{
  "experts_per_token": 8,
  "activation": "swiglu",
  "routed_scale": 14.8,
  "balance_bias": false,
  "init_std_router": 0.0198,
  "lr_router": 0.00151,
  "norm": "rmsnorm",
  "norm_eps": 1e-05,
  "lr": 0.00296,
  "beta2": 0.95,
  "batch_tokens": [32768, 65536],
  "seq_len": 256,
  "dataset": "wikipedia_en"
}
Below are experts of layer 4 (counted from 0) of a mixture-of-experts language model. Rows are named router (the router's row for the expert) and show model dimensions 0-127. Each number is 128 + 24 x the weight over its row's rms, rounded and kept within 0 to 255.
After each expert's rows: "mostly gets" lists some tokens that are sent to it at least half of the time. This comes from a sample of Wikipedia text that the model never trained on.

# expert 149
router [128 148 143 104 129 153 111 138 150 106 134 169 172 130 135 158  98  74 178 134 119 170 160 146 148  83 129 135 146 126 128 114 112 146 116 149 152 144 133 168 125 156 114 115 131 116 178 143 107  90 119 162  75 166 125 157 135 117 147 143  92 114 131 168 138 117 135 154 154 112 132 106 115 127 148 118 128 112 124 140 118 126 111 119  76  86 135 133 118 177 129 130 142 114 119 106  80  94 109 146 145 166 137 108 100 147  95 124 116 126  88 142 105 139 131  86 128 162 162 108 139 137 188 100 130 164 136 143]
mostly gets: "aj", "ah", " Sher", " Ash", " Has", " Raj"

# expert 54
router [112  88 146 120 147 142 118 137 124  74 118  48 161 138 175 139 145 114 113  92 144 153 102 109 157 121 102 130 144 150 122 146 123 101 130 128 143 117 163 148  82 144 128 107 128 111  74 130 126 126 155 137 106 111 149  99 132 170 114 128 153 141 129 141 116 106 117 121 159 164 161 125 108 130 128 109 114 151 155 128 112 171 123 127 131  91 142 144 167 135 146 105 129 152 130 140 120 120 162 108 139  83 147 139 176 142 167 148 115 157 153 126 107 102 120 135 110 162  86 102 185 139 150 101 125 107 124  76]
mostly gets: "',", " against", " tells", " attacked", " told"

# expert 114
router [103  79 137 134 155 125 127 152 111  98 144  52 134 137 176 126 133 120 112  98 140 141 121 107 131 143 127 135 130 148 128 159 140 105 149 132 109  86 150 155  89 140 134 111 133 121  72 106 133 134 137 128  93 115 161  92 114 160 120 147 166 147 121 124  96 106 133 119 147 131 163 103 118 134 120 118 101 151 123 138 130 175 135 112 148  83 151 142 159 154 147  87 131 178 155 156 120 127 141  97 143  82 146 133 183 151 144 162 134 149 157 123 136  97 128 136 108 167 110 107 173 137 150  99 132 110 108  93]
mostly gets: " bring", " regarding", " onto", " their", " into", " towards"

# expert 56
router [128  71 123 138 144 145 127 140 124  94 112  49 111 118 149  99 139 113 115 124 125 139 101 134 140 125 132 122 119 135 135 159 149 112 187 115 135 104 168 150  88 127 127 124 134  86  96 118 128 133 127 148 119  98 149  88 109 154 111 139 163 110 129 143 119 111 121  92 126 109 165  97 137 118 122 115 109 140 117 125 124 177 113 108 125  91 122 146 145 142 146 118 141 126 120 154 105 129 150 130 157  87 135 131 180 163 154 177 150 166 148 142 127  95 114 131  82 137  98 124 195 125 183 103 119 107  92 127]
mostly gets: "In", " near", "Since", " Since", " in", "By"

# expert 122
router [116 104  97 177 127 106 111 135 128 149 131 147 158 153 141 136 151 154 150 149 138  94 118 171 141 151 146 150 151  97 121 117 126 126 133 115 135 126 114 164 127 151 134 127 151  88 116 157 104 131 108 104 149 127 106 109 131 155 150 193  80 148  99 112 125 114  70 128  95 141 103 154 155 133 165 138 121 102 107 121  83  86 144  79  82  92 139 104 108 119 130 124 104 110 138 121 110 122 120 147  92 173  88 158 125 144 131 120 130 133 137 122 149 148 168 155 135 118 147  93 100  84 143  88 131 113 167 140]
mostly gets: " Clade", " gradu", " Phylum", "ét", " phil", " nucle"

# expert 84
router [165  97 119 145 102 131 128 110 116 134 119  97 134 122 158 114 159 129 113 120 161 148 135 129 112 134 173 117  74 122 132 144 159  97 146 120 137 121 154  92 101 125 110 125 120 177 159 106 136 131 143 152 160 148  94 101 169 121 123 167  86  90 169 136  99 160 112  93 119 132 118 135 164 161 106 135 163 105 120 135 122 152 108 149  72 121 114  84 109 164 138 144 146 104 147 136 150 132 143 104 141 136 176 101 160 122 168  97 106 170 114 122 124 135  82  98 109 143 132 161  90 113 129 164 134 118 117 148]
mostly gets: " conv", " strugg", " ill", "″", " mis", " “"

# expert 85
router [131  91 108 169 138  81  96 117  88 115 116  81  98 130  99  98 143 164 126 119 113 132  96 160 135  97 121 156  86 136 106 165 107 149 181 144 125 121 160 148 126 136 102 134 120 126 156 134  95 122 154 104 110 142 116  95 122 113  92 138 153 174 114 117 136  93 117 133 103 148 147 127 134 169 135 119 104 173 135 143 142 185 124 153 119 146 103 156 149  92 140 148 124  94 126 131 123 155 148 163  79  85 116 153 152 114 144 123 127 136 161 124 111  81 127 133 104 110 118 123 129 122 177  82 119 136 118 132]
mostly gets: " Despite", " when", " Although", " tells", " despite", " while"

# expert 70
router [134 146 164 137 149  73  97  89 135  79 100  53 105 123 125 128 108 132 147 115 123 115 100 148 135 117 107 156 118 128 141 177 110 106 147 148 155  93 148 156  93 121  93 139 130  85 147 140  70 102 146 106 101 124 113 103 115 126 123 149 145 137 115 152 120 147 140 125  81 168 146 116  98 155 134 135 115 128 161 146 134 107 145 107 128  98  89 122 139 103 118 182  89 108 127 116 135 147 153 171 132 114 131 141  60 115 105 123 129 160 140 136 139 132 149 140 128 102 112 107 146 143 153 106 131 114 113 101]
mostly gets: "',", ");", " ARG", " —;", " GBR", " CHN"

# expert 9
router [ 93 148 140 139 107 162 119 114 142 123 111 157 132 157 141 144 123 154 155 143 144 177 177 149  93 109 157 146 139 121 113 128 121 130 112 106 157 133 133 129 115 119 120  80 113 138 139 170 140 143  98 134 108 135  93 143 163 124 111 131 108 116 152 143 115 187  97 170 162 150 128 165  88 141 141 121 149  69 116 125  75 141 116 117 146 112 183  98 131 136 130 121 120 113 120 136 117 156 146 174  99 185 126 105 180 137 167 114 135 142 119 148 133  95 125 142 129 132 130 172  86 144 117 114 126 160  98 135]
mostly gets: " Glas", " peace", " law", " Jews", " Iraq", "DST"

# expert 200
router [121 116 111 157 122 103 125 124 132 167 147 157 107 100 116  52 109 159 106 136 110 121 125 123 172 127 128  93 139 108 185 108 127  99 118 146 117 136 105 110 165 153  98 145 180 152 143 118  69 112 138 148 130 104 125  92 122 144 136 101  95 118 130 136  87 120 157 132  87  97 119 136 130 103 111 107 133 122  86 116 165 100 133 162 148 158 128 103 111 153 132 151 122 126 135  73 106 100  92 104 122 148  86 118 111 148 124 132 167 100 101  90 142 127 161 152 140 108 111 116 142 100 113 146 126 136 159 130]
mostly gets: " Position", " Turnout", " contribut", " ±%", "Gls", "ecess"

# expert 234
router [122 158 142 117  88 155 125 142 166 144 139 114 156 149 110 129 151 137 116 101 130 123 135 153  97 173 103 141 152 129 160  99 128 160  62 144 122 138 105 125 105 119 159 143 157 128 167 125 125 103 140  96  74 157 130 152 102 150  87 115 105 130 104 119 131 123 150 144 143 182 135 152 131 126 140 149 141 148 157 128 158 115 154 100 124 101  90 112 141 127 141 110  98 149 126 121 106 111 128 161 162 119 114 116  92  80 107 106  92 151 155 156 133 151 165 199 153 117 143 126  92 133 111 122 106 116 167 103]
mostly gets: " Association", " Society", " People", " Committee", " Museum", " Institute"

# expert 184
router [110 165 114 155 161  84 117 115 109  89  89  76 113 151 128 115 108 127 122 100  98 129 119 164 129 132 147 139 107  86 154 140  80 155 159  94 136 109 137 184 100 106 110 125 105 103 151 163 107 139 145 109  81 128 125 123 114 125 166 111 131 138 132 156 176 147 105  94 124 132 167 124 123 147 129  86 107 107 125 100 112 100 111 134 147 110 101 169 114  94 110 164 137 104 114  98 106 107 155 131 137 138 130 182 102 129 146 120 123 123 119 131 135 150 104 107 144 114 156 126 145 162 112 141  95 105  83 156]
mostly gets: " CHN", " ARG", " ESP", " JPN", " GBR", " ITA"

# expert 185
router [154 101  94 145 120 172 140 118 135 120 137 162 155 129 166 111 152 132 179 143 125 120 182 146  95 115 152 162 150 147 127 154 129 124 154 128 160 159  97 121 104  90 143 159  70 161  81 113 138 118  95 126 114 119 114 139 164 147 113 112  90 120 137 142 134 171  99  96 169 163 125 169 150  84 131 136 132  81 115 172  68 143 128 114 125 135 161 112 125 167 140 133 145 104 132 120 111 135 124 118 116 151 140 114 146 149 151  99 130  92 123 109 138 114 135 161 122 100 125 124  91 129 145 161 134 141 107 121]
mostly gets: " Jer", " Naz", " po", " According", " nob", " Hind"

# expert 105
router [ 91 106  85 129  91  99  95 110 131 135  82 161 163 129 128 107 147  88 145 124 120 119 141 129 135 105 103 143  72 119 155 152  88 119 157 122 116 105 159 135 149 154 133 141  80 168 151 138 118 121 114 163 158 163 123 122 169 103 147 128 111 100 120 117 155 149 117 113  76 147 169 160 156 147 116 128 124  92 103  92  99 100 115 127 109 102 132 130 152 114 163 121 174  98 116 106 104 118 150  96 148 153 153 150 104 115 176 123 124 138 140 142 139 125 119 118  89 130 152 120  97 129 145 140 119 117 161 171]
mostly gets: " Succeeded", "|---|---|---|", " '", " newsp", "|---|---|---|---|---|---|", "Wh"

# expert 246
router [173 120 121 157 100 129 153 136 137 162 156 182 148 106 115 106 135 135 111 149 135 105 113  91 121 143 156 132 152 110 143 165 132 112 140 153 109 133 119 112 127 107 125 141 117 148  89 112 158 125  94 125 136 110 151 126 173 109  83 166 131 126 142 150  89 152 188 130 156 119 114 169 153  81  99 153 184 150 130 118 134 162 135 129 131 143 124  92  96 145 110 168  80 116 104 132  93 119 111 102 132 133 107 154 107  94 107 143  85 119 135 117 101 148 139 128 142 165  88 131 111 140 154 178 117 148 141 127]
mostly gets: " writ", " collabor", " pract", " arrang", " exhib", " produc"

# expert 181
router [129  98 136 136 126 128 141 108 133  78 131  93 126 135 175 155 121 154 102 120 120  98 127  85 137 151  94 102 118 166 140 191 120  95 157 151 122 104 137 125 125 138 153  95 134 117 145  89 151 118 123 148 117 119 153  95 135 121 102 124 149 127 125 111 113 113 119 106 101 156 177 128  91 125 109 178 131 180 155 144 135 116 155 128 144  99 114 144 154 148 114 104 103 150 122 160 145 171 142 103 110  74  92 161 127  99 159 108 134 116 148 160 105  97 130 121 155 145  75  95 160 108 128 138 130 114 111  91]
mostly gets: " original", " prominent", " solo", " titled", " supporting", " musical"

# expert 121
router [122 138 150 109 114 154 144 121 166 108 128 145 125 135 105 138 106 163 142 114 125 136 137 155 125 140 140 140 156 122 128 107 104  94 101 145 162 132 124  99 101 123 117 121 125 137 150 159  67 108 146 118  80 101 112 157 133 140 156 130 111 165 102 153 113  92 110 153 163 115 115 129  65 128 121 184 138 143 144 130 201 120 135 133 111  94 129 144  89 132 130 194 113 168 160 152  89 119 121 108 121 107 119  91 124 132  99 144  90  92  94 116 124 148 147  84 121 150 110 155 139 116 128 122 150 154 159 120]
mostly gets: " Rangers", " Cleveland", "ford", " Miami", " Athletic", " Bull"

# expert 16
router [132 146 102 138 118 180 111 132  99 175 120 137 111 153 113 125 133 146  79 148  89  94 124 132 108 135 135 104 132 102  99  89  99 123 132 125 164 138 143 175 142 130 121 112 163 115 169 158 143 111  92  97 136 139 157 183 165 122 146 115 173 130 161 129 115 116  92  96 116  84 125 139 112 133 149 125 100 172 106 143 105 131 157 141 154  92 102 123 126 149  97 112 122 133 133 113 109 126 120 135 130 129  87 138 116 125 145 102 191 167 168 171 147 128 111 101 142 116 114 132 138 121 124 144 149 149 132 186]
mostly gets: " Pitts", "According", " Holly", " US", " NY", " Washington"

# expert 67
router [152 112 115  82 111 120 116  91 116 116 143  93 113  99 140 134 164 135 124 137 154 110 133 124 133 136 146 122 145 128  95 103 103 127 166 149 156 131 130  87 119 125 149 119 133 117 103 147 161 117 173 136 167 129 158 147 159 157 104 131 146 149 114 172 151 111  92 100 142 141 105 147 192 121 108 137 161 172 166 103  95 152 112 113 113 131 114 143  98 118 111 138 164  92 124 144 120 123 144  87  92 126 151 133 139  95 155 129  80 100 166 130 105 101  84 104 135 112  76 154 105 102 162 127  89 126 129 139]
mostly gets: " Mr", " tells", " Mrs", " tries", " gets", " girl"

# expert 39
router [135 105 193 110 138 128 143 110  92 109 168 102 123 158 124 140 143 130  95 145  94 117 106 126 130 110 108  94 145 158  86 136 124 146 146 133 165 121 117  78  73 155 140 109 149 114 155  94 155 117 124 134  99 126 165 140 127 156  79 124 192 133 156 130  99 114 145 136 118 120 139 138 130 128 130 170 135 139 135 164  90 142 170 111 139 103  84 113 142 108 110  96 100 122 116 161 149 121 130 141 138 115 122 120 136  89 144 129  78 169 121 168 131 129 130 122 136 123 114 118 147 164 175 123 120 155 154  87]
mostly gets: " Disney", " Dead", " Best", " movie", "imated", " Your"

# expert 135
router [161 151 155 127 145 119 137 163 136 126 141 139 114  92 132  97 130 121 171 132 110 182 160  94 163 145 136 109 110 100 122 137 112 118  88 135 134 146 117 131 184 131 100 129 148 116 111 134 145 167  95 166 115 137 114 154  81 145  99 110 122  93 129  91 154 106 126 144 106 124 125 103 115  82 128 109 113 108  68 120 146 156 129 137 143 162 163 144 111 119 110 100 169 109 175 149 125 152 144 128 129 154  99 153 122 165 145 137 193 131 163  93 115 129 150 157  91 119 141 153 136 117  90 134 147 134 109 138]
mostly gets: " wind", " prote", " Density", " kil", " ge", " inters"

# expert 96
router [118 181 174 102 180  84 102  99 113 117 103  77 117 128  62 136 160 152 146 144 116 124 149 119  93  94 108 140 137 100 151 112 112 129 131 108 113 130 106 114 141  77 116 134 137 144 168 144  95 132 138  78  92 163 114 153 138 106 130 113 119 155 142 140 110 139 120 124 156 120 154 122 136 134 106 145 151 165 135 102 176 128  98  90 191 136 132 127 114  84 127 138  99  86 143 126 143 155 134 153 104 148 142 122 130 114 131  99 137 141 108 176 138  89 130 146 143 143 140 166 108 124 123 131 124 134 139 122]
mostly gets: " Americans", " Democrats", " authorities", " Orchestra", " Romania", " Ukraine"

# expert 250
router [120 148 143 118 159 104 174 132 149  91  85  97 117 126 129 175 117 117 123 117 147 138 104 153 159 138 134 165 116 117 110 124 144 132  97 125 147 102 104  95 137 102 113 119 144 158 142 150  88 103 143 164 141 171 138 127 152 117  89 156 121 153 163 124 139 164 109 141 112 168 103 126 147 157 159 122 152 113 161 144 122 144  74 151 125 152 119 162 153 105 126 164 166 121  95 136 167 111 176 110 114 145 131 131 144  90 158  75 126 112 150 128 107 118 111 138 175 141 120 132  72 101  90 134 136 117 137 115]
mostly gets: "\")", " Jews", "%)", "rench", "\"),", "American"

# expert 59
router [135 152 137  98 185  74 141 121  87 100  73  52 133 154  95 110 153 126 140 149 118 127 135 116  98  96 144 161 155 137 169 134 102 149 141 132  90 113 100 119 141 118 147 137 127 134 157 137 106 154 151 122 131 114 104  98 122 112 143 106 103 157 132 125 104 123 125 131 120 118 109 130 163 148 101 162 144 168 112 176 153 116 107 103 182 143 122 113 133  92 134 120  90 122 141 129 135 138 125  96  99 144 161 107 129 120 148 107 110 127 112 161 116 126 106 115 152  94 160 184  92 146 126 146 134 131 125 161]
mostly gets: " could", " should", "km", " might", " Democrats", "″"

# expert 112
router [114 133 103 147 160 160  76 165 150 113 133 159 133 105 111 137  94 138 115 105 154 128 133 123 120 120  91 105 149 135 131 132 101 128 118 126 132 142  94  98 138 121 127 142 148 107 167 151 171 133 115 157  93 118 103 170  72  83 118 135 104 133 133  76 124  99 117 144 134  99 136 113  85 122 118 110 137  86 137  91 143 165 120 124 102 133 124 159 149  99  67  86  93 135 115 165 121 121 155 131 149 131  93 117 153 142 156 139 129 166 122 121 132  90  91 142 151 119 148  90 164 136 163 122 116  92 103 125]
mostly gets: " near", " Rio", " Hotel", " Gran", " de", " Los"

# expert 111
router [116 146 157 165 140  98 146 138 102 130 142  67  87 125 105 118 125 141  94 128 108 152 142 136 119  87 160 100 103 110 128  81 111 107 137 167 182 136 107 146 115 126 113 146 134 120 148 149 169 153  93  91 107 127 119 156 101 110 165 173 117 132 163 132 121 132 156 124  83 132 133 107 134 139 143 137 120 132 149 207 145 100 150 146 155 157 112 142 111 113  95 159 120 108 127 110 129 149 150 188 138 150 120 108  76 120 124 127 154 145  96 150  95 113 136 108 124 117 134 135 123  96 110 125 149 147 105 146]
mostly gets: " Japan", " Tokyo", "2019", " ISBN", " Korea", "2016"

# expert 140
router [112 127 118 124 133 107 103 112 155 130 126  87 159 134 163  77 157 137 144 123 130 147 131 101 157  81 118 137 131 126 134 123 120 100 170  99 136 129 118 136 176 147 121 102 118 111 152 164 135 182 123 125 117 121 111 132 153 116 158 133 109 161  88 145 117  95 119 128 120 105 153 154  93 183 116 159  95 116 117 141 105 118 136 182 142 138 159 145 111  76 190 159 160 159 115 131 102 118 118  72 145 145 125 124 147 113 169 166 136 131 108 125 146 163 109 145 127 135 110 135  93 142 109 128 159  92 154 132]
mostly gets: "|---|---|---|---|---|---|", " Turnout", "|---|---|---|---|---|---|---|", " Majority", "There", " Labour"

# expert 120
router [103 132  84 175 151 117 110 120 103 105 134 137 130  93 158 159  76 145  86  99  93 111 131 154 102 102 120 102 113 114 110 116  89 151 130 155 142  97 125 134  76 114  94 119 102 140 129 139  81 158  97 124 102 152 138  75 107 132 103 140 153 151 113 125 188 132 120 124 125 106 107 130 145 120 101  93  99 141 103 162 165 149 150 142 128 121 128 177 156 150 117  97 129 127 118 125 152 108 113 139 146  96 164 132 164  89 120  95 147 117 155 149 124 124  97 140 150 110 126  92 117 132 127 115 119 144 105  85]
mostly gets: " and", " including", " or", " &", " especially", " sometimes"

# expert 241
router [ 95 167 152  82 111 146 128 129 173 102 141 126 168 135 136 172 118 124 102 158  98 213 121 121 121 108 125  91 155 108 126 115 114 118  88 132 160 117 122 122  95  93  87 121  90 159 126 153 125  93 115 131  88 139 125 145 128 139 123 112 130 110 138 129 110 144 128 162 130 152 144 141  98 151 135 177 136 166 151 152 159 138 136 103 129  99 128 120  94 162 111 133 116 156 131 105 121 110 161 125 152 111 139 115  87  94  86 149 117 132  93 169 160 148 142 126 165 117 129 110  96 115 107 106 139 167 136 135]
mostly gets: "ford", "gow", "bury", "shire", "ington", " Victoria"

# expert 110
router [136  82 119 136 112 144 121 134 121 130 111 146 166 143 149 162 138 114 101 147 104 131 128 111  80 155  89 106  79 166 138 125 132 126 143 110  83 112 126 142 144 149 140  84 132 138 132 128 150 143 143 167 125 116 160  69 107 148 112 136 134 118 147 113 108  91 136  87 128 150 155 144 100 122 157 155  88 158 139 152 103 130 164 136 135 129 156 157 132 173 120  83 112 169 120 110 137 126 149  90  99  98 125 131 149 117 120 118 160 160 157 146 142 100 107 136 167  98 143  91 160 164  92 115 128 128 117  75]
mostly gets: " same", " new", " annual", " various", " This", " different"

# expert 93
router [161 101 101 125 123 141 133 108 141 127 103  88 167 124 144 157 122 143  97 166 147 116 120  90 102 139 105 102 108 179 134 150 110 103 119 126  99  92 155 121 129 128 146  88 120 123 112 131 137 116 148 157 116 116 139  72 145 134  92 125 171 147 123 109  98 121 128  93 167 159 145 138  93 146 153 143 129 178 142 145 106 137 136 160 126 101 160 117 176 142 135 103 140 166 110 150 150 131 153 107  83  82 131 108 155 118 136 127 123 138 134 103 111  89  94 100 144 132  82 119 177 138 116 109 113 149  98  86]
mostly gets: " new", " young", " original", " former", " entire", " future"

# expert 209
router [125 139 144 101  72 166 153 124 160 122 167 139 127 166 126 161 162 130  99 103 133 168 130 136 123 135 136 113 121 125 154  93 129 106  88 147 118 118 116 128 140 133 138 142 127 172  97 106 152 123 117 110  89 139 118 127 155 145  95 111 114 127 111 145  56 162 119 148 123 131  94 168 135 149 136 110 148 201 131 158 146 148 149 131 127 167 171 113 125 133 162  85 111 141 107  98 126 118 136 150 126 117 144 127 122 106 126 122 109  81 161 112 126 130 156 122 150 191 144 100  90 102 106 113 133 155  99 128]
mostly gets: " health", "iness", "ution", " condition", "ness", "alth"

# expert 208
router [137 102 140 152  87 123 138 139 168 153 156 142 120 116 107  58 137 106 131 142 116 115 117 117 139 129 118 159 117 149 100  95 141 148 110 112 130 134 109 130 166 122  90 131 127 158 140 124 144 145 128  90 126 123 123 125 132  82 118 155 116  75 125 127 110 139 141 115 103 154 125 115 132 118 115 109 175 112 151 129 114 113 154 135 136 144 156  70 112 121 131 156  96 106 117  87 140 133 147 133  98 161 137 127  57 145 104 120 176 101  84 164 124  98 176 147 106 131 132 151  81 136  75 151  94 101 124 130]
mostly gets: " MPC", " JPL", " Lemmon", "Gls", " Spacewatch", " Nominated"

# expert 218
router [138 147 138 113 118 118 113  91  77  95 120 108 124 139 138 143 111 142 100 155 122 174 125 179 139  98 142 146 146 106 145 100 100 126 143 164 148  85 130 108 150 128  97 117 143 128 155 156  73 151 147 159 167 141 138 132 128 138 171 136 110 143 127 152 114 115  51  90 102 110 137 116 137 131 129 108 142 167 100 123 117 115 106 148  93 124 124 154 147 121 135 154 173 102 111 121 173 142 152 129  88 138 139 113 106 145 127 122  98 141 102 136 117 122 161  99 113 135 106 170 110 141  83  98 115  79 146 152]
mostly gets: "′", " NY", " CB", " DE", " arrested", " NC"

# expert 0
router [138 144 135 149 127 113 159 147 128 168 137 160 117  88 138 114 172  98 150 153 150 118 131 123 132 121 124 117 167 115 105 130 133 116 154 173 151  98 154  86 122 105 111 154 128 134  77  75 156 134 125 135 161 131 116 154 155 159 134 151 159  76 123 135 163 141 138  98 121 124  86 151 154  91 118 169 151 128 115 131  94 134 110 116 151 121 121 108 138 147  88 124 134  87 101 135 150 152  93 142 152 121 161 205 136 122 127 158  97 128 113 131 117 152 119 126 101 170 120 110 129 142 150 171 132 148 152  95]
mostly gets: " guitar", "feat", " Starring", " Label", " rem", " dr"

# expert 221
router [168 131 152 114 127 138 128 122 157 123 125 151 179 122 117 177 169 133 150 155 105 106  95 115 164 140 113 109 150 101 155 121 119 113  99 141  93 112 125 150 137 153 130 114 142 155 158 125 124 133 136 120 109 151 110 101 132 113  96 138 147 116 138 147  75 139 155 106 121 143 111 158  92 101 130 130 136 163 140  94 145 113 156  97 172 134  96  81 175 132 123 112  67 126 114  74 138 116 110 168 113 105 103 127  80 104 126 130  94 120 130 109 116  91 151 117 145 153 112  83 124 103  95 162 110 158 120 142]
mostly gets: " school", " program", " actor", " company", " band", " magazine"

# expert 186
router [129 138 130 103 109 137 123 115 115 157 150 169 109 138  78 149 133 145 165 105 165 182 125 109 129 114 176 171 161 119 104 121 182 165 108 170 158 137 141 153 137 154 132 122 158 135 139 146 150 170  90 131 121 141 145 141 164 139 159  98 133 116 137 152 123 144 148 111 156 112 137 100 116 141 127 108 145 114 136 112 123  93 144 133 103 104  95 157 142 177 125 105 124 128 129 132 104 141 103 130 169 147 159  91 128 143 125 105  97 151 123  97 112 145 139 129 103 163 130 118 174 161 176  97 163 144 105 167]
mostly gets: " Mas", " Ok", " Ts", " Tak", " Tan", " Os"

# expert 129
router [126  89  99 127  82 146 106 158 130 145 139 135 152 129 128 120 133  96 150 145 190 179 128 107 130 112 147 127 120 114 112 144 173 118 150 122 143 125 143 134 105 114 132 150 116 120  50 105 165 141 112 141 154 111 102 129 135 158 124 142 109  70 130 126 135 152 138 120 168 108 104 130 137 111 114 138 136  94 112 131 130 163 111 112 140  98 140 119 157 154 168 123 147 113 128 127 100 137 136 119 114 157 167 150 164 193 139 172 114 119 124 133 137 131 144 145  70 160 124 116 147 139 195 128 114 116  86 142]
mostly gets: " mis", " Ay", " Kir", " Ts", "Sh", " Bh"

# expert 235
router [101 150 157 105 155 125 135 118 130 168 128 148  96 112 106 113 126 122 125 149 124  92  79 153 152 123 153 115 166  86 134  97 111 174 122  97 117 142 110 147 172 123 136 148 155 120  92 142  91 116 147 143  98 154 126 126 108 161 140 108 134 150 131 142 183  95 136  81  93 143 130 114 150  99 153  76 136 112 116 136 103  91 137 149 102 123  86 145 171 124 109 126 151 123 114 110 155 125  92 126 157 122 111 120  84 151  89 111 176 152 108 137 103 112 109 119 159 135 143 131 147 130 124  94  92 135 160 163]
mostly gets: "AR", "OS", "IS", " Lemmon", "PS", "IC"

# expert 196
router [ 98 155 114 163 131 105  67 125 137  89 119 122  91 122  91  93 112 111 185  95 125 125 135 114 119  87 123 166 106  99 138 140  85 122 144  66 137 134 150 144 141  88 137 166 120 115 157 173 121 145 138  74  84 105 117 146 132 125 130  85  97 118 141 128 150 143 132  97 120 151 115 100 143 108 115  99 109 130  95 135 146  93 120 118 149 131 113 138  81 122 120 127  90 106  97  96 152 134 137 156 145 163 129 136 124  96 165 114 137 110 122 149 134 121 106 125 106 155 110 118 127  99 161 131  87 125 103 140]
mostly gets: "|---|---|---|---|", "|---|---|---|---|---|", " (\"", " www", " $\\", "|---|---|---|"

# expert 228
router [152 123 107 131 107 159 150 117 112 161 104 139 145  96 140 140 177 119  95 142 112 137 130 119  83  94 156 103 103 140 109  94 120 105 125 127 159 105 131 152 157 114 120 102 115 116 143 136 167  86 151 133 163 141 139 134 153  82 153 163 156  87 116 158 144 153 122 141 102 136 129 161 152 131 136 118 128 138 119 155  75 160 158 178 130 122 118 100 167 161 125 119 169 103 110 106 146 140 113 117 128 145 149 102 164 109 161 111 117 165 136 140 160 166 111  86 150 115 118 171  95 149 107 138  92 114 159 111]
mostly gets: " According", "According", " mess", " according", " hard", " front"

# expert 29
router [154 140 143  98 112 160 121 120 167 147 135 134 167 102  86 149 149 139  81 116 132 133 110 142 134 130 119 119 164 156  94 106  90 159 101 160 162 136 146 107  94 111 163 139 125 135  95 169 102 113 150  94 104 134 157 117 131 107 127  89 144 163 113 147  99 159 122 118 143 125  94 151 107 144 109 128 115 152 149 102 139 109 174 171 136  92 118  94 158 113 137 123 146 181 118 119 143 114 122 129 135 113 166  97  91  91 109 121 110 119 138 163 117 131  90 125 172 105 145 164  80 135 111 126 124 175 133 127]
mostly gets: " fans", " Times", " Americans", " critics", " officials", " who"

# expert 106
router [151  97 112 116 131 109 126 151 140 163 128 168 128 131 140 114 141 121 122 126  91 154 150 120 143 149 133 133 148  97 129 101 167 145  93 101  95 149 121 109 151 134 135 170 162  95  72 127 149 156 139 150 154 122 135 114 128 180 109 142  97 113 145  95 161  88 132 141 130 118 107 135 148  73 128 129 116 135 100 132 125 159 118 133  98 162 169 129 103 143  97  82 103 148 156  84  97 144 113 156 152 145  87 174 130 139 105 128 141 139 167 118 113 123 134 196 139 147 159 166 114 114 113 146 127 150 139 104]
mostly gets: " transl", " gener", " separ", " prote", " indic", "oci"

# expert 202
router [143  96 138 113 160 124 118 115 120  77 112  50 128 128 127  90 142 108 123 128  93 134 111  86  95 104 141 125 148 102  83 127 128 126 138 113 133 133 110 113 141 107 151 122 133 118 156 145 185  95 103 148 163 132 117 131 103  98 144 126 149 105 152 151 134 172 110 130 101 134 124 136 106 106 103 126 150 134 105  99  76 143 110 142 119 166 133 158 112  99  91 142 125  70 101 105 118 124 156 134 125 136 170 110  88  94 164 107  99 136 144 124  99 100 103 111 113 139 107 168 115 111 123 157  88 126 134  93]
mostly gets: " BC", ".\"", ")\"", " ====", "\n   ", " (\""

# expert 158
router [127 155 158 159 130 102 112 102 145 146 141  76  85 105 105  76 114  99 152 133 152 141 122 106 120 134 130 146 126 118 118 142 164 178 149  89 149 166 114 111 149  90 127 182 149 128 137 153 100 127 127 120 147 103  90 151 103 120 152 126 122  98 119 183 101 145 122 140 107 151  98 138 145  90 110 143 173 117 114 143 153 116 136 121 145 129 155  82 114 105 161 171 131 106 123 112 121 135 124 175 138 153 154 119  70 151 130 106 165 117 117 165 142  98 143 129  94 132 125 132 101 152 134 135 105 114 117 161]
mostly gets: "|---|---|", " —", " (#", "′", " (−", " −"

# expert 255
router [119 133  97 139 117 127 151 137 125 178 128 137 138 137 124 108 172 137 133 177 175 129 153 137 120 112 159 139  88 121 116  84 138 130 119 120  84 156 134 119 131 133 107 111 146 145 139  99 143 173 119 123 170 112 163  96 148  78 107 110 126 147 112 113 105 162 102  80 126  79 107 149 147 112 111 111 112 103 129 108 122 165 104  96 140  99 193 132 119 148  92 113 132 140 142 136 111 130 116 113 122 146 118 152 142 121 123 117 106 100 192 143 137  91 112  96 102  91 154 145 112 154 120 169 129 124 106 170]
mostly gets: " could", " must", " belie", " unable", " would", " will"

# expert 62
router [122 156 135 119 145  64 103  93 106  80 128  98 100 127 118  86 156 128 142 116  93 132 100 142 122 121 145 134 135 123 134 129 102 142 166 136 166  93 174 164 128 123  85 141  94 109 159 157  94 140 159  93 117 116  96 124 145 123 149 115 148 148  87 148 171 121 119 122  89 112 129 101 121 146 122 164 107  99 160 112 131  83 140 118 161 116  91 151  87  96 107 180 113 110 110 148  92 133 149 106  99 104 131 100  90 109 130 109 113 117 123 118 144 145 113 108 132 140 134 145 146 124 155 113 122  79 131 145]
mostly gets: " ESP", " ARG", " FRA", " CHN", " GBR", " ITA"